config.yaml
d_model: 128
n_experts: 64
router_score: "softmax"
routed_scale: 4.0
balance_bias: false
norm_eps: 1e-05
tie_embeddings: false
Below are experts of layer 11 (counted from 0) of a mixture-of-experts language model. Rows are named router (the router's row for the expert), gate (a neuron's input weights, with its number), up (a neuron's input weights, with its number), down (a neuron's output weights, with its number) and show model dimensions 0-63. Each number is 200 + 20 x the weight over its row's rms, rounded and kept within 0 to 999.
Before each expert's rows: "raises" lists some tokens whose logits its average output raises strongly, later layers aside; "mostly gets" lists some tokens that are sent to it at least half of the time. This comes from a sample of Wikipedia text that the model never trained on.

# expert 20
raises: "1", "2", ".", "3", "7", "0"
mostly gets: "′", "″", " sq", " km", "°", " ±%"
router,184,229,233,203,172,205,209,215,202,192,193,150,237,196,192,209,205,188,163,183,181,213,193,206,204,196,199,165,195,221,201,229,193,206,206,195,149,170,188,206,220,181,183,197,213,197,155,200,206,195,195,195,186,231,216,227,212,184,210,228,190,199,173,186
gate0,189,242,189,190,173,220,178,193,211,200,179,162,215,218,173,210,217,191,199,208,182,182,186,218,214,216,200,220,204,238,241,232,187,171,182,203,211,175,222,190,162,176,198,193,192,225,187,206,195,224,224,184,200,202,217,223,199,195,205,217,209,201,213,169
up0,203,217,208,181,191,210,226,215,211,224,191,160,226,190,192,239,197,210,234,156,176,202,205,201,187,191,213,227,215,202,215,179,193,180,198,172,169,170,220,212,223,198,209,164,198,207,190,204,214,210,193,178,176,212,204,165,199,231,200,214,202,251,170,181
down0,207,204,137,194,149,184,188,212,201,215,193,227,215,254,198,209,198,176,223,198,183,191,219,173,188,192,239,184,182,174,148,221,219,194,218,224,185,193,187,206,189,204,149,197,212,202,234,199,227,217,181,200,218,209,207,194,186,158,209,191,211,180,199,206
gate1,193,181,185,201,212,181,186,186,212,224,208,212,219,212,199,204,171,177,164,207,209,179,146,213,170,149,197,206,190,204,221,227,216,179,191,217,193,219,201,239,222,193,225,175,210,209,221,202,194,190,197,206,200,221,226,184,214,208,221,182,209,209,170,188
up1,211,209,197,226,190,175,181,196,158,179,203,220,182,173,199,183,205,186,217,214,210,211,210,212,206,212,173,193,213,224,203,212,209,182,222,201,207,206,204,220,222,246,194,198,199,211,218,162,244,234,157,218,215,212,210,225,201,183,214,189,215,203,204,167
down1,190,173,231,181,189,203,169,218,210,180,187,219,169,223,178,168,181,211,217,201,223,227,215,192,195,212,199,188,173,168,217,228,226,221,211,199,180,200,227,245,219,214,208,222,167,206,199,199,166,189,177,210,177,216,237,196,194,201,140,210,218,228,191,209
gate2,213,177,163,209,182,180,227,222,163,226,235,178,222,162,178,183,202,230,175,175,164,202,194,180,162,193,213,160,202,226,172,206,172,209,241,204,170,196,210,183,201,198,211,212,217,173,221,196,178,219,203,245,190,207,207,183,218,209,199,188,167,241,197,194
up2,198,200,210,229,203,166,214,190,206,219,214,196,185,170,223,240,246,223,177,192,202,189,265,236,189,207,164,205,196,217,210,211,167,212,180,169,195,196,192,179,204,202,204,204,217,194,233,218,180,174,196,174,208,214,159,179,184,173,221,198,178,165,215,219
down2,220,214,217,136,207,208,198,210,206,199,191,181,195,190,207,214,199,214,196,205,213,185,199,163,181,207,196,182,186,203,194,205,204,182,239,211,187,187,209,192,236,216,215,176,212,179,202,208,175,197,209,202,224,194,215,170,196,226,182,201,210,193,188,183
gate3,202,217,217,207,204,205,181,208,214,225,157,178,227,205,230,222,209,209,190,230,212,211,194,188,247,180,211,168,194,210,192,178,191,218,189,197,169,205,231,206,221,191,230,186,200,210,165,212,178,200,190,215,227,185,208,228,198,198,195,247,218,219,207,146
up3,184,228,176,209,190,172,193,196,177,154,162,211,227,207,197,236,205,225,159,203,217,206,202,196,197,156,186,172,197,224,180,197,196,236,178,203,158,222,187,190,199,215,173,188,190,206,185,200,189,199,195,194,193,181,207,178,231,229,202,204,173,223,223,168
down3,196,165,173,218,218,228,207,170,195,210,190,219,186,177,201,219,185,204,201,173,187,230,215,264,208,202,220,197,218,169,200,243,193,197,210,197,161,202,182,230,197,231,209,189,172,188,208,206,240,250,221,168,195,188,189,166,200,198,204,210,210,233,209,173
gate4,183,184,196,207,239,205,200,194,222,190,202,177,206,189,201,182,239,195,198,236,171,192,207,177,197,208,196,177,215,253,184,212,208,218,191,194,192,155,190,197,185,208,198,189,211,179,188,195,232,169,245,202,212,232,205,207,221,186,209,232,196,198,215,195
up4,165,192,250,215,236,207,201,193,210,215,211,188,201,227,184,202,184,181,213,219,175,197,190,183,203,207,228,205,225,249,201,208,208,144,206,205,198,212,188,190,192,227,208,200,182,202,168,218,210,170,213,192,175,224,201,203,209,215,189,209,181,201,185,216
down4,181,190,177,211,170,177,195,182,208,205,223,211,196,218,204,216,217,190,213,222,192,179,228,212,206,220,231,190,246,169,217,162,206,185,173,174,189,208,234,175,198,137,187,204,165,197,183,221,232,198,207,185,162,203,235,175,215,197,204,207,182,191,237,197
gate5,171,209,170,203,195,190,207,210,206,191,187,192,196,216,210,193,186,155,183,195,182,202,199,217,223,241,216,216,169,174,200,206,210,219,173,189,182,188,180,183,208,221,173,232,225,171,209,153,208,176,185,199,167,172,219,222,197,217,214,182,163,178,178,227
up5,209,206,224,211,170,183,247,213,197,179,174,231,222,224,188,204,214,179,217,156,181,207,186,200,201,182,213,218,198,201,209,179,223,190,181,191,192,207,198,149,188,256,203,216,206,207,200,224,202,209,197,209,159,189,200,209,168,188,179,189,215,227,201,222
down5,175,226,177,186,186,183,210,197,196,180,189,196,207,200,219,218,204,152,212,210,198,184,196,208,177,236,227,191,211,180,202,220,185,239,206,186,221,196,185,156,194,242,189,209,215,215,146,156,191,218,240,190,198,227,212,221,219,196,196,206,219,218,198,206
gate6,182,223,190,210,196,197,196,245,183,182,163,195,206,223,222,170,211,221,187,234,183,199,232,208,224,218,224,184,202,194,204,207,212,216,181,212,179,179,178,180,193,242,162,211,213,166,176,194,225,209,209,205,173,202,193,238,218,197,213,189,224,160,219,190
up6,232,195,207,192,194,192,172,173,199,231,214,213,223,199,209,187,188,229,228,224,212,200,190,189,193,220,182,229,186,238,180,217,218,218,218,189,176,231,184,216,228,158,214,220,201,200,214,201,222,196,194,163,214,217,224,201,235,190,190,204,199,209,156,204
down6,168,200,188,221,199,224,191,210,198,183,226,226,201,171,164,198,215,205,199,191,143,246,202,189,196,193,218,225,223,193,218,179,190,179,233,186,197,194,195,184,232,197,196,172,219,178,209,195,258,190,182,180,178,207,234,197,197,164,215,219,187,207,202,236
gate7,212,193,200,178,170,208,225,200,187,180,188,212,183,222,186,190,252,206,148,189,204,199,180,193,186,232,195,151,204,209,218,210,211,200,201,198,173,202,227,200,192,190,183,198,189,206,212,181,220,185,190,233,185,179,224,234,191,176,216,168,199,153,196,202
up7,184,202,209,200,169,228,216,180,195,201,201,216,203,179,210,219,179,186,267,215,210,221,196,200,205,202,216,225,173,203,177,199,216,222,226,204,193,198,179,194,193,177,220,224,223,190,246,191,200,191,187,206,187,167,171,199,175,243,189,190,189,186,235,208
down7,224,197,206,228,212,220,187,202,230,197,212,173,216,165,193,213,214,177,208,227,216,218,188,237,225,210,180,180,184,204,182,206,219,160,215,216,190,163,226,198,215,209,208,181,221,213,143,165,186,203,223,168,194,176,183,190,186,204,194,243,182,200,211,237
gate8,193,220,218,188,179,162,215,181,188,214,192,162,167,211,204,207,209,177,208,173,237,220,217,202,184,195,230,226,172,192,213,209,193,190,199,218,163,229,198,216,221,184,177,204,197,198,204,225,227,193,208,209,179,211,194,183,213,185,203,225,180,175,209,163
up8,225,220,213,219,213,211,203,207,194,202,204,206,183,212,190,181,231,201,200,184,192,182,212,250,217,200,171,213,183,209,191,186,239,212,200,190,184,223,250,218,222,215,205,219,209,197,170,196,201,188,243,225,182,208,190,218,214,177,189,210,198,206,207,216
down8,175,255,240,165,238,193,217,178,189,228,205,202,202,207,194,195,173,207,204,209,205,196,206,163,171,178,203,199,202,196,191,210,199,197,202,198,202,224,202,186,200,193,187,184,229,215,200,210,228,226,206,235,212,207,203,176,220,193,211,216,216,218,206,218
gate9,192,199,196,219,168,225,185,208,193,199,189,211,192,148,197,190,192,189,194,207,193,197,183,173,178,167,193,185,216,185,205,199,202,163,202,215,161,180,215,180,182,212,193,157,147,222,183,217,212,237,209,174,189,206,237,199,244,215,191,198,175,217,215,181
up9,236,158,190,196,176,214,216,197,211,193,178,175,189,163,216,179,181,211,192,192,212,217,191,194,225,193,173,183,223,178,199,197,215,211,188,176,158,188,175,181,240,209,192,188,203,185,198,220,211,237,198,206,181,220,207,186,222,212,212,195,198,203,169,190
down9,212,182,178,202,193,156,199,175,223,213,212,198,213,182,203,229,204,185,218,152,213,196,195,199,164,222,184,183,217,174,154,198,181,246,239,212,215,179,223,197,218,197,171,235,186,220,189,175,194,238,239,218,188,223,221,202,209,209,185,200,177,220,204,218
gate10,215,201,212,219,198,201,213,219,179,177,204,231,204,175,181,220,190,156,190,150,208,228,194,203,181,169,200,171,213,185,207,203,238,190,181,206,187,152,176,187,198,165,212,178,186,205,217,200,187,179,186,178,189,200,179,189,181,179,200,188,201,208,162,212
up10,215,233,229,194,181,196,195,186,165,257,203,208,202,180,202,199,197,216,211,193,197,192,224,164,207,179,189,192,204,231,194,217,201,152,225,222,158,181,190,195,209,175,192,196,192,167,197,182,155,186,178,219,173,212,190,223,218,193,163,203,163,233,181,182
down10,190,154,202,239,213,204,206,234,181,192,197,203,224,200,205,208,186,225,212,154,215,193,214,185,201,232,167,185,188,190,191,212,216,193,175,176,197,191,224,206,181,188,204,187,209,201,208,214,210,192,184,175,219,194,208,196,184,205,201,217,209,183,179,217
gate11,182,189,187,223,184,214,187,215,194,208,205,171,208,170,184,215,214,199,155,188,194,220,166,152,208,177,208,202,179,212,171,216,217,172,215,219,197,213,177,175,184,216,183,186,210,137,209,200,157,219,238,203,198,211,205,197,215,224,200,192,167,209,189,177
up11,201,217,193,174,205,210,208,178,213,223,186,221,208,186,182,174,190,198,198,198,193,195,209,205,200,202,188,218,201,210,208,219,199,208,193,190,188,169,222,235,208,177,278,202,200,197,200,188,227,204,218,238,201,180,200,186,207,186,193,213,228,219,233,200
down11,230,170,196,223,203,207,216,205,192,220,198,166,237,194,187,213,190,210,190,201,202,238,170,194,203,199,204,190,197,178,195,202,167,233,204,199,193,223,192,206,215,191,222,178,176,175,253,184,225,189,181,217,194,187,192,198,190,180,187,209,194,202,236,237
gate12,186,215,215,194,200,178,193,200,202,174,199,183,247,190,191,221,233,176,218,165,187,217,191,196,223,222,216,196,170,198,249,195,222,189,201,249,198,171,200,207,193,222,164,227,214,188,230,239,200,221,201,220,209,231,181,203,215,181,219,188,221,235,208,229
up12,161,156,160,227,209,195,224,199,240,203,199,185,151,196,216,214,177,199,213,247,207,166,187,227,201,167,159,205,197,207,192,192,218,164,174,187,214,237,196,182,213,198,202,155,180,224,188,172,195,199,234,176,147,194,211,215,209,212,176,240,212,193,179,168
down12,231,189,200,209,195,203,204,238,210,197,219,191,202,192,225,235,206,203,197,196,198,208,187,194,162,212,184,159,185,212,171,207,191,194,187,200,145,216,196,215,155,199,188,207,209,212,170,233,162,222,197,163,199,196,200,223,231,191,171,200,189,204,241,194
gate13,193,179,231,175,177,153,207,200,206,195,252,227,187,152,194,200,187,189,197,242,210,201,187,202,198,231,211,182,192,202,198,184,197,198,212,196,149,191,199,206,245,211,203,163,176,201,214,190,161,191,239,213,208,219,181,208,173,202,210,211,213,217,183,205
up13,182,192,218,208,248,174,182,134,191,190,167,174,198,193,195,198,180,185,201,206,231,225,206,224,234,173,198,220,175,191,209,230,220,208,222,214,193,232,221,207,228,210,180,178,214,170,195,211,212,188,226,220,201,180,214,213,226,186,162,225,170,195,191,208
down13,195,215,189,198,205,165,216,217,205,149,196,185,193,190,210,188,229,206,186,210,186,224,167,179,165,198,230,184,189,183,218,215,179,228,163,195,209,198,203,237,227,183,210,185,200,211,217,230,223,186,201,219,206,192,225,177,203,202,212,205,158,180,208,199
gate14,208,218,198,215,192,181,201,212,172,203,227,161,185,194,231,239,222,181,186,205,187,197,237,182,208,215,180,211,204,201,204,194,192,207,199,224,190,210,150,184,197,221,205,206,211,198,200,206,172,207,213,222,206,225,221,200,188,186,190,186,150,148,205,195
up14,198,244,199,230,193,201,185,186,186,190,201,220,219,225,176,216,208,207,201,221,212,222,181,182,220,192,236,161,199,151,180,198,191,192,205,227,195,209,211,171,228,180,207,198,193,205,207,213,201,185,188,185,178,188,208,203,198,181,181,193,201,261,235,190
down14,181,211,179,226,223,229,200,201,189,205,193,226,196,207,198,227,225,212,223,212,208,172,200,196,187,214,231,183,162,192,205,233,200,182,244,215,216,179,198,189,189,172,187,260,211,190,155,195,166,197,191,207,195,184,207,223,223,189,248,194,223,199,169,212
gate15,184,203,215,206,218,199,206,190,200,214,194,226,193,213,171,215,207,168,188,184,234,220,180,214,205,207,188,203,183,220,237,230,205,204,215,219,201,229,231,216,197,172,224,177,207,187,154,164,201,192,207,231,221,198,217,259,220,211,236,186,200,213,229,157
up15,189,182,226,151,183,190,187,187,174,206,197,208,212,236,169,208,207,199,201,178,215,212,161,191,196,199,211,185,223,184,197,229,159,219,182,189,204,214,228,215,192,213,187,230,189,201,190,223,179,209,157,213,216,182,184,194,202,203,203,171,213,189,220,188
down15,209,183,193,200,228,236,177,216,200,182,176,178,172,195,228,209,228,194,201,196,181,195,199,174,237,175,187,168,190,213,231,232,207,181,190,187,203,204,193,200,213,223,188,169,183,226,156,188,222,235,162,201,210,201,207,201,199,210,198,212,172,209,168,220
gate16,223,208,268,205,182,201,229,182,203,210,212,162,202,176,193,187,250,205,207,159,195,178,208,212,218,220,208,185,193,181,173,218,233,197,199,186,204,225,176,194,258,206,228,221,212,219,202,200,263,207,213,214,197,199,181,200,211,196,176,201,218,240,200,204
up16,193,186,201,198,213,183,190,179,198,193,183,191,211,174,196,244,214,181,184,175,192,187,200,182,215,174,210,184,154,177,196,215,240,203,221,218,220,209,179,167,172,195,203,208,229,194,212,215,226,165,215,208,174,218,209,187,181,183,198,207,183,205,210,191
down16,180,194,226,151,219,239,193,178,203,242,196,228,188,220,204,200,224,184,189,205,181,199,169,196,225,216,213,190,202,178,186,190,208,188,206,191,228,177,197,193,158,203,219,215,182,191,214,208,210,204,198,207,228,213,180,151,190,207,198,228,200,242,230,208
gate17,197,228,240,225,179,199,196,211,225,195,175,183,197,231,234,207,201,203,225,189,202,207,183,234,198,220,196,204,188,237,201,228,216,186,189,215,179,219,228,167,235,243,172,197,230,202,203,220,223,201,205,238,187,236,168,187,195,198,233,214,206,195,186,200
up17,212,189,230,189,191,185,221,208,221,211,184,189,205,194,200,188,209,161,190,210,186,208,186,181,187,221,198,200,235,194,183,221,197,167,230,171,172,195,208,226,221,215,199,198,197,183,215,206,239,211,224,187,189,243,177,167,246,230,160,189,218,163,224,197
down17,209,198,216,197,210,205,211,207,180,211,149,216,183,211,196,249,252,168,163,215,227,218,223,193,217,228,194,210,213,211,216,178,171,205,189,196,197,253,244,193,233,246,206,195,203,182,210,204,207,199,201,210,161,224,193,192,193,212,203,200,172,199,198,221
gate18,191,213,209,194,183,209,229,219,208,179,179,154,204,227,186,203,183,179,192,176,202,174,216,214,185,164,202,167,193,217,226,193,241,192,195,177,211,234,198,224,201,218,190,226,257,192,173,188,220,179,207,182,172,181,214,217,204,213,232,198,190,171,206,196
up18,165,220,205,201,215,169,184,208,183,222,231,231,169,194,208,208,192,185,227,219,197,206,158,218,179,182,190,190,177,158,188,206,202,209,207,177,223,167,169,203,171,237,193,153,169,199,203,201,223,208,215,201,218,152,181,203,218,222,167,213,235,201,201,207
down18,208,227,164,226,194,235,200,198,202,188,178,184,211,208,218,208,220,163,167,178,216,212,234,195,193,203,232,218,217,192,185,176,191,215,198,216,218,218,202,210,217,193,214,250,212,178,211,198,206,187,221,223,205,186,168,214,218,200,194,191,183,189,154,192
gate19,209,205,156,202,191,223,206,186,231,178,222,203,171,185,203,201,211,194,199,160,170,238,178,208,223,188,208,209,204,196,172,188,214,193,190,220,188,130,191,218,199,190,191,183,180,190,225,213,235,231,195,185,196,200,226,215,190,195,219,205,237,198,216,161
up19,174,212,183,228,192,217,203,206,175,206,211,181,189,211,189,186,173,217,216,212,203,231,198,214,183,172,182,216,224,250,180,206,192,207,181,201,198,148,166,166,231,218,196,219,188,217,195,200,262,213,218,195,169,209,175,207,208,182,199,177,200,213,218,171
down19,214,210,163,198,191,221,182,198,206,194,206,210,193,165,179,172,208,168,225,201,196,197,206,223,193,189,153,198,175,172,193,203,236,210,193,244,192,189,222,216,205,171,191,218,179,208,226,200,216,189,187,238,182,206,127,185,210,234,201,207,217,201,201,222
gate20,219,193,209,218,204,210,203,178,190,194,217,205,174,205,193,186,156,194,183,205,218,177,189,193,221,208,179,178,220,207,207,171,217,230,181,180,162,177,229,202,221,208,218,201,180,256,179,223,193,186,186,208,196,203,227,224,172,198,168,210,191,195,197,187
up20,198,212,211,206,218,181,162,173,183,186,187,187,211,173,203,223,220,211,232,172,167,206,206,196,223,196,214,189,229,205,213,211,170,191,215,198,240,178,166,219,198,216,200,200,190,163,215,194,197,233,244,196,217,204,170,182,201,211,241,198,194,209,185,200
down20,214,227,243,184,210,197,229,208,204,181,207,186,196,184,202,211,234,181,226,192,197,172,199,235,192,233,196,183,173,196,213,207,192,192,181,195,210,214,200,137,214,221,207,208,201,191,195,199,164,226,188,177,184,203,172,215,216,180,202,226,200,199,196,180
gate21,206,210,187,177,222,177,185,222,170,189,182,219,214,215,176,226,221,190,175,216,227,203,214,210,202,198,175,185,182,210,194,211,240,200,201,235,185,235,179,212,239,199,175,188,211,218,176,217,176,201,180,257,198,199,187,172,213,171,207,203,192,184,216,186
up21,204,197,184,200,194,216,202,216,168,203,210,209,148,200,189,190,206,188,239,121,204,221,206,194,195,198,173,219,207,180,203,236,167,206,210,184,213,207,186,166,203,184,213,194,207,200,217,191,210,204,207,218,218,219,212,198,203,207,221,216,154,200,213,204
down21,192,230,192,226,213,160,198,190,177,167,187,229,196,252,181,196,197,242,189,171,229,192,175,177,218,189,235,190,182,221,213,207,179,199,210,204,181,208,186,184,201,180,197,176,225,192,195,194,220,195,199,217,158,236,214,214,178,201,210,178,197,198,227,192
gate22,223,210,207,206,203,197,220,197,197,211,190,194,179,210,182,213,194,199,212,175,181,195,177,219,238,192,223,231,190,215,187,206,212,195,229,211,157,177,208,179,184,188,204,203,257,186,196,175,195,166,201,211,184,206,196,192,176,199,198,211,203,201,219,174
up22,234,214,211,186,179,222,198,195,199,196,215,175,207,218,211,214,169,182,184,193,197,148,202,176,200,173,190,193,202,216,177,167,192,230,200,220,191,169,197,184,253,185,196,184,183,164,198,218,175,198,192,189,218,223,206,178,201,196,189,192,175,167,217,189
down22,184,199,235,217,189,197,196,229,187,196,186,216,236,143,202,195,220,187,217,230,232,199,193,170,209,179,199,182,235,196,216,194,206,208,187,190,228,182,181,163,196,198,200,193,232,212,149,160,230,201,175,201,233,180,181,208,196,175,210,180,177,185,188,222
gate23,219,211,217,198,191,196,180,202,190,206,167,170,207,218,196,218,217,173,225,241,216,206,188,177,184,212,220,180,200,212,189,199,194,183,184,178,224,236,189,208,204,227,186,191,171,226,173,216,168,187,182,164,192,212,226,232,181,200,204,201,180,196,151,195
up23,210,180,242,210,237,177,207,210,212,214,189,171,160,223,182,199,211,168,245,252,202,213,229,225,213,207,202,179,213,202,206,220,191,199,186,197,204,194,209,198,200,190,186,215,213,185,185,216,184,188,191,194,164,203,200,252,188,217,211,186,190,202,155,188
down23,213,201,178,189,202,222,222,194,242,169,192,181,197,183,216,166,204,196,168,240,209,159,204,196,212,195,193,200,225,190,193,210,196,190,217,199,209,211,243,211,228,191,215,205,148,186,209,174,187,200,197,207,215,219,169,187,213,218,166,180,176,205,191,183
gate24,209,194,202,179,209,212,166,176,227,227,216,206,241,175,225,217,212,195,208,192,209,232,187,183,184,201,212,198,226,210,201,213,189,144,185,202,214,205,221,207,199,168,215,206,187,171,205,198,190,213,176,172,184,197,200,206,216,202,205,228,226,193,227,227
up24,224,225,211,181,172,197,210,226,209,240,233,194,207,207,208,190,202,222,180,205,164,192,219,158,194,179,255,187,190,201,188,207,178,165,192,201,200,185,217,227,162,203,207,221,218,220,205,197,168,195,175,194,207,177,200,190,211,197,221,198,208,193,208,210
down24,232,198,193,227,179,167,214,196,199,170,195,191,215,188,165,188,189,200,235,236,170,214,214,178,238,218,194,195,204,196,204,205,183,197,217,226,211,211,187,212,223,184,205,207,235,195,223,219,200,210,197,260,189,206,181,219,177,208,161,188,211,194,235,190
gate25,163,189,230,177,195,225,186,189,219,190,190,200,205,200,152,210,188,204,185,173,204,204,205,180,226,167,204,175,198,206,209,194,193,180,165,235,188,216,225,243,223,207,210,173,216,219,209,213,236,195,190,202,224,199,215,182,188,190,191,191,214,179,190,184
up25,191,191,243,220,201,166,204,210,234,185,191,205,214,201,201,229,218,206,240,210,195,186,211,215,223,184,226,207,188,201,198,170,190,170,242,198,181,177,176,189,188,193,225,225,207,207,180,206,207,216,206,231,205,217,169,174,208,228,162,172,160,219,171,185
down25,219,187,196,205,212,187,215,199,188,202,205,206,194,191,221,192,230,209,163,234,199,218,220,226,181,199,196,206,186,182,179,255,194,204,212,191,231,216,215,207,232,197,165,224,189,182,234,204,192,235,188,209,207,218,232,186,178,188,192,168,206,172,158,199
gate26,190,196,206,183,194,242,183,170,208,186,207,220,183,209,168,184,177,222,193,206,228,181,211,193,211,195,202,186,206,203,200,196,204,206,168,221,189,186,169,223,176,160,193,207,190,191,243,197,175,178,182,194,179,171,224,215,200,191,219,204,229,207,233,182
up26,187,195,211,168,182,225,214,196,178,177,180,204,191,202,206,206,185,192,145,187,178,219,226,213,211,201,166,190,194,184,200,204,214,219,176,181,190,153,174,193,185,195,166,213,191,218,215,224,221,192,165,213,166,213,183,177,192,201,221,216,206,201,204,204
down26,247,189,202,220,198,184,209,170,174,182,194,177,170,209,193,216,192,196,203,195,200,203,201,196,187,237,176,163,189,173,195,197,199,196,203,180,210,196,212,197,186,203,195,157,188,176,248,215,193,226,205,186,201,196,230,184,197,215,204,208,246,177,229,188
gate27,180,212,220,232,217,203,210,204,213,187,193,179,226,185,184,182,209,186,233,171,217,183,217,205,252,216,180,154,210,231,226,229,165,178,198,177,181,206,186,212,191,199,210,202,221,200,203,151,213,215,219,199,187,222,195,203,179,206,184,202,206,212,201,205
up27,203,194,192,173,187,197,199,199,213,244,182,218,191,202,196,194,180,182,188,229,216,194,164,206,201,199,197,206,189,227,195,193,203,213,169,200,224,166,188,213,222,206,243,223,200,166,178,246,194,210,214,172,204,195,193,194,211,217,209,201,196,202,204,147
down27,187,197,228,229,196,194,215,225,175,238,193,164,212,199,183,193,138,200,220,165,199,230,201,238,207,195,213,190,206,169,230,240,207,206,201,197,229,211,182,211,183,199,194,221,224,166,217,203,221,175,218,189,196,207,207,213,212,202,208,211,192,204,173,196
gate28,180,218,186,211,189,228,224,222,203,209,212,229,224,183,220,195,191,225,194,216,210,202,230,186,186,206,189,183,209,199,170,187,220,227,182,223,166,194,211,217,191,219,174,183,224,199,185,201,222,159,198,201,160,197,232,210,199,217,141,212,206,210,185,206
up28,208,170,164,202,206,205,173,188,181,197,187,192,175,230,225,171,171,200,209,219,204,201,210,202,229,184,255,225,229,229,207,178,200,182,220,166,213,216,182,180,194,173,212,220,164,199,194,202,208,217,201,213,245,213,215,193,195,193,240,171,238,180,205,218
down28,179,169,197,201,176,210,200,192,202,204,208,167,194,180,208,192,218,225,182,197,215,213,223,209,225,208,203,194,212,189,208,185,203,197,209,186,226,208,218,188,168,214,196,174,180,161,246,178,207,194,218,135,162,237,200,190,149,193,184,207,192,185,180,192
gate29,201,199,227,205,181,205,223,199,167,202,223,198,215,204,213,164,185,166,214,205,230,183,185,215,236,174,201,204,213,202,238,216,180,194,203,208,215,188,201,226,189,226,167,194,184,215,216,191,195,186,203,225,170,215,205,196,230,187,217,186,200,212,197,192
up29,182,204,179,225,212,196,170,204,214,216,180,182,196,196,194,245,263,203,169,218,170,231,244,181,224,194,172,183,185,209,192,182,221,215,215,195,201,211,196,166,158,205,204,230,210,201,223,210,208,230,214,201,211,185,197,192,189,209,196,169,215,211,200,198
down29,231,199,232,209,196,234,209,183,167,200,218,191,220,201,205,178,222,212,219,178,188,203,185,179,202,203,172,188,200,198,219,192,209,207,213,190,183,188,187,179,190,174,197,246,198,190,199,220,193,186,166,235,231,244,174,192,174,209,221,179,218,178,198,211
gate30,196,204,220,216,165,191,207,190,209,228,208,140,205,225,196,209,177,206,140,194,194,188,175,193,218,189,210,188,175,198,190,192,181,224,210,189,224,207,198,232,201,180,218,181,183,193,195,158,209,173,204,177,208,193,221,212,193,179,185,167,176,210,207,200
up30,234,204,145,172,218,213,189,182,180,190,202,208,230,195,182,194,227,207,195,172,181,218,200,227,205,186,165,212,185,203,217,203,199,191,156,210,185,192,205,203,160,225,195,210,224,211,188,187,202,216,180,199,192,229,214,195,183,171,155,192,192,155,226,232
down30,227,171,193,230,184,216,225,199,191,209,180,195,170,194,202,168,183,211,230,176,187,188,206,188,193,174,213,184,233,181,193,186,205,189,211,201,171,219,208,220,174,173,172,217,200,167,184,180,223,208,192,211,180,230,219,192,213,199,161,242,227,188,192,183
gate31,193,199,219,169,161,238,177,169,219,225,214,159,219,201,219,196,194,198,185,183,197,170,227,214,213,196,192,189,200,225,200,217,201,212,175,188,175,191,197,207,219,159,173,196,153,214,190,211,234,203,188,180,184,210,192,195,200,212,189,233,189,214,217,216
up31,210,222,214,177,217,202,226,159,220,207,225,210,228,198,211,230,216,194,193,168,190,169,213,202,211,190,167,190,216,185,222,183,175,241,176,191,161,168,189,195,208,159,193,195,172,199,189,209,240,166,210,184,202,215,183,217,214,192,184,217,194,196,159,238
down31,181,187,226,170,208,183,249,208,180,219,175,178,216,215,197,174,178,170,211,231,184,187,210,200,207,234,201,208,165,192,202,201,178,224,177,211,218,213,206,198,158,207,199,183,199,215,222,194,224,234,206,201,208,206,211,231,180,188,196,198,187,223,186,222
gate32,223,211,245,191,169,203,183,176,194,179,218,184,196,215,173,180,194,220,208,209,211,216,197,208,174,220,236,176,209,192,204,253,217,169,194,206,171,240,203,217,205,213,190,218,201,185,178,197,215,183,207,234,229,198,218,224,203,192,249,215,183,208,158,200
up32,192,194,161,192,192,184,191,186,225,216,141,176,200,187,212,227,183,202,205,208,181,174,222,191,212,158,197,218,213,196,203,182,198,229,188,156,192,156,205,191,163,206,210,217,188,240,239,188,154,220,205,178,169,191,197,211,171,220,180,213,187,215,197,214
down32,226,220,166,163,184,194,201,180,217,211,238,182,214,177,199,213,185,203,177,218,181,168,217,217,250,197,180,201,203,212,217,211,212,219,192,196,227,190,224,227,214,197,206,183,180,178,227,203,187,207,165,229,219,191,222,210,182,215,226,220,215,223,187,177
gate33,153,199,197,186,194,220,228,236,202,199,188,175,217,236,203,206,186,189,230,222,195,199,185,202,199,218,204,184,191,202,211,199,184,177,202,217,188,183,208,210,239,255,149,207,190,165,203,216,214,218,231,213,219,181,206,175,178,194,211,235,207,206,190,205
up33,197,181,245,196,208,200,220,214,195,186,170,195,213,163,185,228,252,226,190,230,201,209,225,186,201,215,186,187,217,204,204,197,203,209,225,199,155,173,208,200,198,206,186,214,210,186,181,182,216,172,209,201,217,178,211,207,181,196,239,195,194,209,203,236
down33,229,210,222,219,181,192,203,172,197,210,204,194,231,234,206,189,220,229,223,219,196,202,202,200,159,209,221,219,195,190,201,198,205,197,178,228,193,225,196,231,216,193,208,244,164,156,194,235,191,188,226,181,179,219,212,185,183,194,227,175,184,217,200,196
gate34,177,231,205,203,187,192,169,217,222,190,228,205,197,210,233,198,223,199,194,204,155,185,182,193,184,230,171,194,184,215,208,174,226,217,181,186,181,236,230,193,213,189,171,212,183,185,209,186,196,223,218,209,166,174,221,183,202,175,197,215,215,233,165,192
up34,225,174,191,203,180,214,197,182,189,210,208,195,191,201,200,205,187,182,188,198,239,209,184,191,226,228,184,214,196,203,171,188,156,166,204,188,178,211,158,226,205,179,210,215,235,231,237,182,177,220,182,205,168,203,179,206,210,198,186,215,211,172,221,206
down34,198,213,243,201,229,187,205,229,204,193,215,189,221,187,205,211,174,192,217,194,225,208,214,225,181,175,222,204,238,216,198,169,224,205,191,222,190,183,185,167,206,204,202,206,198,202,154,224,252,214,174,180,175,220,181,188,200,211,205,200,220,188,220,225
gate35,184,203,222,225,166,209,218,200,208,189,196,178,208,205,208,228,190,218,172,215,191,225,232,168,221,218,190,229,201,241,182,237,201,174,208,206,174,169,210,207,192,196,221,203,201,142,203,240,187,223,223,202,220,174,205,193,191,204,210,220,189,207,209,202
up35,204,213,218,193,187,180,196,227,238,186,196,198,186,207,183,231,205,201,225,206,204,224,209,171,200,173,219,225,198,214,227,218,246,213,221,207,207,201,216,217,221,194,215,198,200,200,234,212,242,226,229,191,191,217,173,197,168,166,207,179,218,188,194,223
down35,191,192,228,179,211,208,182,238,195,204,192,219,199,187,245,190,202,187,255,205,192,205,180,208,223,183,187,178,138,234,206,199,201,196,205,232,190,180,196,168,182,193,195,197,191,197,211,173,203,197,235,236,224,234,179,194,182,220,210,232,219,211,175,220